Weights of a small mixture-of-experts language model, trained from scratch on English Wikipedia.
Size: 10 layers, width 256, vocabulary 8192.
Experts: 32 experts in each of 10 layers, 352 squared ReLU neurons an expert, 2 picks a token, a softmax router.
Training: 533M tokens, 4065 steps.
Below are experts of layer 6 (counted from 0) of a mixture-of-experts language model. Rows are named router (the router's row for the expert), up (a neuron's input weights, with its number) and show model dimensions 0-255. Each number is 128 + 32 x the weight over its row's rms, rounded and kept within 0 to 255. Numbers have three digits each.
Before each expert's rows: a language model's description of what the expert responds to; "mostly gets" lists some tokens that are sent to it at least half of the time. This comes from a sample of Wikipedia text that the model never trained on.

# expert 9
It responds to: Name first syllables. Opening syllables of personal and place names, often after a pipe or capital, such as Mar(io), Har, Tul(ane), Sab(an), W(imbledon).
mostly gets: " Har", " Ram", " Mar", " Kar", " Bur", " Tom"
router:144163169108110093094120101122116124148190179131142122134171144134129089133144149096087117109137140125160107141115157128180095139125113109163069094164112125093095121175133110119158089127125108124136118188086174084146127154194123150146116161201184148131154118146140057095147101071130152126151175101134071153126158175084071148096146137096084144167167101174076102059173106197176120160125143099126128129088108146177155168143232076081076121119120178158119115171109161114135090121133140102105145135143093099126126124156112188162205108081154158094109142151172119119125148112164201125080139135102141149141051181120081135164072104142124173197095130154142150143148103061118143097142159186141124072121193167164128152132151099097166102147145170111108170122158153110171137156118103
up1:161153154091162146127097124059120126119096125148162150106135114115207054161118090082121130109107167147158110090158097129141096107114138119174071118122112130086115109095119104108092125055105128122132140112110119127145128150120150157155181099116106098098096085138158102108139093190120201130108149083140072189055106175104138131138127096194118176109046135101140125186125068149076121112141156161103158125121053164140113148161187142161183164153124115173143134121167143134219117146204158146098185157109110060089146107106130147056125070127159141124171124178151121154204145197159150148106100115166147117164133147123103178104167199161134125169174149069153166143160172139117169157152113095130130126121114112110108093114160154111110152135176128087108164122104101112121168158113146
up2:192181150155132169099129129126169126113105167172108160168109163139105087146182178166150107141094147093116123091115105117056159076075105120125097132137152072137079100122127093131130105072138185167084164108118162122151129149120130088085123129138050102106139149139084147064112131107141137139167141166084148159083107211097114135134133111142096159179126116083054088143163094169132148100118155170098170108185095127150139194182094204094119161122156140162129146144147103101094141141140137119150127126086140104109185146153113091191158134155114140134122177163153155103139149175126139156095075063079194159098083088128095114136139146191133135195142168126124106135108110072090134149131120152151123108141116184161042147163184130114119103093142171095168168147158137144137178146112054
up3:166109129119140093148099083100092072171161087102162091130143175160173080125128142148112146071105115123120148133073167143122067107123105099151119141073079122121104137156100130120139061057102130126147181121163130101103153156150113170110145151163161150160148135137119130101152184127136122158120132108135093083151138162143079184101149205156150134192125101173190098097161072153086139109103129137124197108127178114107093118106214130164138130158143101178081121084095124113124097124130106107168085129134123159086151073084131125159178082109125107048144127134130130109186206106156159108114102116070164094148150169079123118118134082193125140145149146128115123146100190177125092070170130138073115115173135133058103148158181102154183075158142165121131204081132113147143121138075152
up4:101118152052128149077148112105174108088111105177143144139113139172130068115150175178120148122133078150096136145066165043161121137118141129137108061155058131093157113136174141111124134104061092094188080108162192085110085138094121141121125161124116161176147111135135113123148137101134110167153104134176115120109166146109120121127111174143091125125137112143134109170143168182145178150132172173140128104197102133127127114067114128133134070123177132110074163140167110144119099133070095137140118136188081149160147131151142158159074157094152229076095105146161147143148128107100145129072160086119116184091139154114099153163128173135162164084091111098078067108140178209145139154105138117143185082184061088087067111136160091106090111144112078091114157100109121100114170119110133
up5:107154160109136165114120121143164075208129116099167157110119124066124140126085139187148149082132136169179142170098176044087126133073147138089171112094126134143158107150150099113142174077104110080118154144127149147135102114159127099125134172201156141129159067175140138160151158099136146176124110150118152190081116150148090130167093098131082089112173082209184145151110082109132082136171183120128098132133090161182144210136093153143119097105086130156117129115148117134217101133114081091110130134124063105136161102152114100132126134118153162072094126154181093118077158112128128110096070124105204143132171127076115111153160150146067144093157159071150155094130124170116142072069137168131098125141166097148056084129177132105169155130074096159160087089129134130127155152136124
up6:138185135104075084081128173126098142140169089148122140112094169141132130148132060174099094125195142131135123179117133128150114149184099151135141179152096125162127045084112109137157151187128157185126153141118121148142150141173145120099115154144151150098129102151085135133129066093107135114146097098139094229086191145178103146182127135140134215210141114116098112092127140143164199166107116107160128099141092192140173133135109112106159192108107127148117125177138147100126106122186107095168128135148133122180120121185093117077087167115201193161128134143151167150092114164093179138141128177133029163114160128116099121149100157183126141119153109072148133143181075130172111119138118131162122093154110133163146135123153181167087108095106077111172157157151166122178175159123157
up7:091157106150106034128100136104120056099135097088167103132134085136160123122099129204129104117178160157142111156150176075149051130103122118103089094146113116154108104119158095098106112140120120174185131085075117178137120114074107102115142115121142148132120162149118080129164141107132139073185120132156074187096148170131085114149146104065163125236122115133127120116153123154128147111187158113156071120135069196100091165143193108143169161082155123147126156170140138145131111135147090116212145127168103102116124119135143130105133132126152117094128161080101077120131101174156115199074176129110120187075118104129071122129176156127161166145174100080130163125144149103106196078111198096113116081124091172181148147111160091053169140153104127128102118139138114085124140153100098

# expert 8
It responds to: Mid-word s syllables. Word-internal or ending fragments, often with s or z, in foreign names and words, such as Samos, Montez, Jurisdiction; also War.
mostly gets: " War", " Es", "-S", " Pers", " Pen", " Ros"
router:095131145159166118069134102090156096174136116130184130184132148168155099131111085095147146149090140116170064133082127124193097110122149123116091054118125159130063071108184139138110123128160113180160112144136141124166138098127149120119145123213128154118173094108188146094179058061103159138163119157162120121146153146118103167118168117083076110171153096177103129112157110170116115157219136080189137135114122072113135139165203133062148122070126136128132154154100122171142124140136066090140146070157086106133096130119127143156182154125089177087109126154122098091179190144141164127080120134128139168135095123066126118128089100202139147207110136147123188176156083084115167106107115128151117135124094149140113124217134131101176151136174104115153151104135129118112183169144136
up2:135152130108091101093155160121132169164100112076112140148136111109164150118097094154153184038188106152119122106121114174164132136118133129131059175138140155061135083181144093131092119065108119204100138185143070130122133118168185141097164124137157132161103127187130151068104095206177175142148117165088125178109147149194092083142112144129088120192192069121135060081101120149140108095136163162147106155102153122107094161171104154139116178158115120095149068164130131120134115148110121109114081141147160111123124092127116098141135089156134113126133160153128199105121110152150158142094092155151133180134054163190116125107136144119102211185129141085110168085176115134090132135195164157141128109137155111165074129093098137086176181142125111203105101082124141083153122121144119
up3:117161133109154081129179142152175102145175153185081146162108168178139096115135132213140116132157203201197086127131135150157084167134097139108137133124077111140055158049102128068122141094138170104126093152086145072185127132147124164144126124128147099120088124145186131198109169130154176096156084118085122104145211154133113153115100179084107121132132126200081103096150117146189118138160139087094100092113152136145094116139146141080132069132153145171178134101143062105128154111062138145131139128144137095107173176135094125100110164115161137127086115053141200108151116127160071093158170062137097129148073121150119127177122112130074126093155189129182135166126113161174096110135124182096119130144165127091170123138138118148137105120159112131117138118080143080178150117107149
up4:095154134092173111136145165079101068084062142138186119160191154143094142117155142151137086155094155145111111098114081129117152113128214130126129123204104111130124134115114165113100163144153129134118099124123162152114138100135129114159096134165127158063121092154097104146143127119181100156142116162188105095148146064119103144086111118154109154156122129088157170143148080150122127150155091093147150105166179143110162134098141195112187101107173084098100039162137128160183134094092095168137140071128131135153124091076057126147149142096109145105151191134130066150055147164081127118139148045198162123136103124133101113109113095172140153126137125067122082137110068041128168107136145167117157159093122116178169143183165149101161123110153114219143116176174142131113166176138152
up5:167118151128117107054199136145067137072149083124192105168136121111108131117149149159113113080118120134102189116088150127107105142178119131129138075135084123082182064113145128117105068177183124139162112093167124110132155099140098125096125133153126152089198132176098155146152085068181123133169106091140136126104107076132120087128164159099057126106131115131160082121118149083144122105106165131158095151041106106082183122116150143166118079119143140090130120133129095205102039127150128079128132135172140174135157184140145109094122148124186189154185150083120141151074149154112061151101136133077125110100084157153176124140062100150113117134097139125086142091177171163130151120058117135204116105111116137135108199190137114110126118124075157112151117114139106075111127092173145
up6:146148131155188121110104051133073156119119112123132178102130141133172104130062175174164082175120090113168086094108162093119091096111145142180172058127139139154128142127130104133162159143129146119137142094140100116054173126151169142136156097147130110135098149117169135088155053116109118096144117077150124106159209127128161160105144140131124146129138077178161160169128067110177132137175152167180139164139182077124122092142116175219155140108157092127122151157113092164134048187162154087149123121146154144114122101130128155180138099150095156092182075140111179099119133109130160104088077114109086119137130089112180126151155100096134166188093087119133146057080175154143129098095115131132154111119133200186113100178119184104202180095171107123162126123112151147101079155093125
up7:124079129159109134048111154154070100145096106132181153112081086100135104136101140073132106129163095153158178120159102116143157146118143094126140053177121088097103171140173129107146150163177106213193088070116184135142126122124173146147163145125144145122113127150164088159160046059164114158147132136172089119146148117115077099100091118113105088093102124176142119114115130143220138140120139196101080133093100117139131131179162098105159104159178080122127101201126105144126081118120138152133146083122102177161133099126169214151176128100105145181127148118091128088146205151148132128175121142130088140114106106107109120103138116133140180212101080112079124106124135131156107103188084157164130145101183137126132126102144113081093195109126167149181123146061127142141149175089126
up8:088219150103131109121175098110131096089213097123136206076126108112190123184136143102126108121138140110131082144133137039130110079178125145164151118166129176087163092163146076145171138094077164160119103141185142098136150173128159153117134136152100185159154136129181137082093139144064153106126094083135128125158134089179111177099095157114096125155094134204127133148150144100087126174131112102122184091161184131152139231103129106057082113116100149091152180103129145072125166087134119121135144101116122109166108141119135173167113119115143107104133114171109140102129095146153182146087195159167147154179139135154130100121122185097071115099109151077143171158133128164107152112104207108126141143104143105133135070141095080123075144130130083181153141118103146127143199130106115

# expert 22
It responds to: Foreign name pieces. Pieces of non-English names and words, often Polish, Hungarian, Vietnamese, with accented letters like á, ó, ł, e.g. Tomasz, Szolnoki.
mostly gets: "ó", "á", " MPC", "ā", "ł", "ă"
router:105105171086149138082114150083111130163149110146188144140167116146101089126118159079112117122137139159176148092100137086235193120191122117178083083149122127111070104146169163109085113141179101133146097135096149120099147097118157136113127163206157135060150099124160067136161089054080145089128157129141086090134138164048114134163135155088156106113136129151137121068166104152198118147139081095126140116096113129156205155161206145149111094074122101115119118155121134145126083136129108079161143055159071111126128163136109175159172104090113153117135106122134118123106181137096144186090167132118104156145077185086133118132077110178133149157090127141150159133164083071088172066131154204145164133079118148129146073136146148137145149124114110126080171113148147081117149107127120
up2:102130159126184135113090085126180140178095141156168162081211094133201133106119130143148117157114055154161103139140091102121122119143162119147089151110088164084119129153120066151164071082171125065126183099088089129113157125143105159158072166169077120155157141108148107165118125152188157098136126189127147099128129098159136121186126074089159104123157177205137108069155152146143106109130165132183149122189145115137113133142120112105120093107114149129090109124126070132128154116084093090159125131133178162132153121152079149105105128101106191077099215138145179077120163127067125168152123151133131130151177164120195102122110135131155171139119135095173126058121176099081179081136116128143108164168058137121135121118134133167178200118163120119119130085176176080171099110102118
up3:123108106149143098101095083124114110085177120146131131165138093140137120134109139118148129093075129128142104094183146093146142135100104148190138125139127105132107118118125147149155150102131163109152079117094097139127129186137155164107126117146106209182146100172128130142151220114118112130133117095141120096133152161097067195101153110098130052115130071102224157150108173127153155127136202141100146111135146106156158147096208169153155120124086088130180154110120110127167093084129111151094159066118139130096115088150175143181175146065152125066133130108157107149132173085180118119131134103063100175141134132077155107155203119129150188132138210132220085093104139101160144082099110099204145149110120130138103190164109169164070087126129184149109148083118082157133141154079112
up4:130132133093101136110125114153142069164198105099132203151156106126155166109143115168138139168118082109143155096149146160129123147097160073163096040113102150158109152155171086127074161061117126131092099189163146150131134127130112124112096075151143090131155113136121167155113166076155131143145197139127137114164133137125052117124155118139100098150144134172074166169126113207174106123145102096130103072112147118091120117136109135165149176072099167143098153111184095118118199116144137140138181083196078060081120133095092154097117100107179123034159177112153148111108166115118158141078142106119071110156128131195151122171079117113089172131101162124122118152164088183123112176128137081140215123175151090073137166139097072092084130142158136142092102118137157133127170105125147
up5:104146167159157111077159064114188178127185101167098089190158124176126155154121073137157108100124157138093081070155095113121077161174128065093104066191111148131137137115118134107122062088141110197108135181140148104058139149138168146179097149143096118120090123135096113061182137112145160083100107117100106138117122142142101109114163152104121131135086089130142061054148140118193102111113121098098133132149133089140106135067163122132176138098104104123070120132161121169150132177094073147157100146164093116101136184132121126126116127097079152118149145125107163126095176108136147185091142187161108182132117119140142136103076126142132128112070116061136176097140088162058122064163163167102155108077107140198106079118151103086165143114114081100094111124137138133137099133209094
up6:139125164169159078127146161176086126095123188088138118111146091117193063108080139075102148133156085097180116065092141043154158151155120135127118121110076130114066075089126153080150101128156084148109080166065085120144140104121111152150103160163106174161086067096150139158117145095123182125141138114116114147080129195139184139120176107099180117101104079144185164115120152158115095153119129113083110192146103078112141135147134167136145131168153128148121165124107109152113075100133157136157165087134147074181098084167158174130107113149179111139173177128077147095161118179105118178123142141077168184114169136132169129089109131139111144189184131031201123125151109111130150103122171177115126132150118162142136097147086163129054190117125124107117146137149132083125113171135114
up7:106128131086150124097125200134074122133098153153135155139158153182102121124134101136187111150195128167142115133098131112215176116157141135127136067113113142139067148087133112126101157136099155159116100096170103127148084150141072173166150222124098147081080085172171077203164092109177115089102093143154105126130129100067108158175116169099130167113124126125170126134157108106230069148136144125186149144095163169084149127117156158135144113165104116135127104136068076170126148105130121167129116124109122088163133109128126125111132133120164155091202184086105074159115172144106106160147150159099089154134122127157152156124136140138191143136125110133136181136226106150118116082116051174151154111126090100096101125153166131161151160129081059173122175135102161085068152160124150
up8:127159123118118107114115124147179085182174154218198124085176087141134091147134082134182117157141116119106131103149104065153170150100100123230148102102124142182104156158104179148120162151158109103086094184068166103184189088155097141128128166165142143090121105127144135125109103106105152153132103116167106096111142151123134137183123066078128198076112111160134104128181077157103113156122128121159141171116165104156164200173155083139137210160141083117110151134110076084107108096149146104171150152142095119194176138103059132170082112125169117091136134120109130076106201193104161092092120131086107101104180146113158131111068056134101131149112124134106115115134134138071088192124087178130181111117113138110137163124150134154115146127136149076123161124135143101103153137126099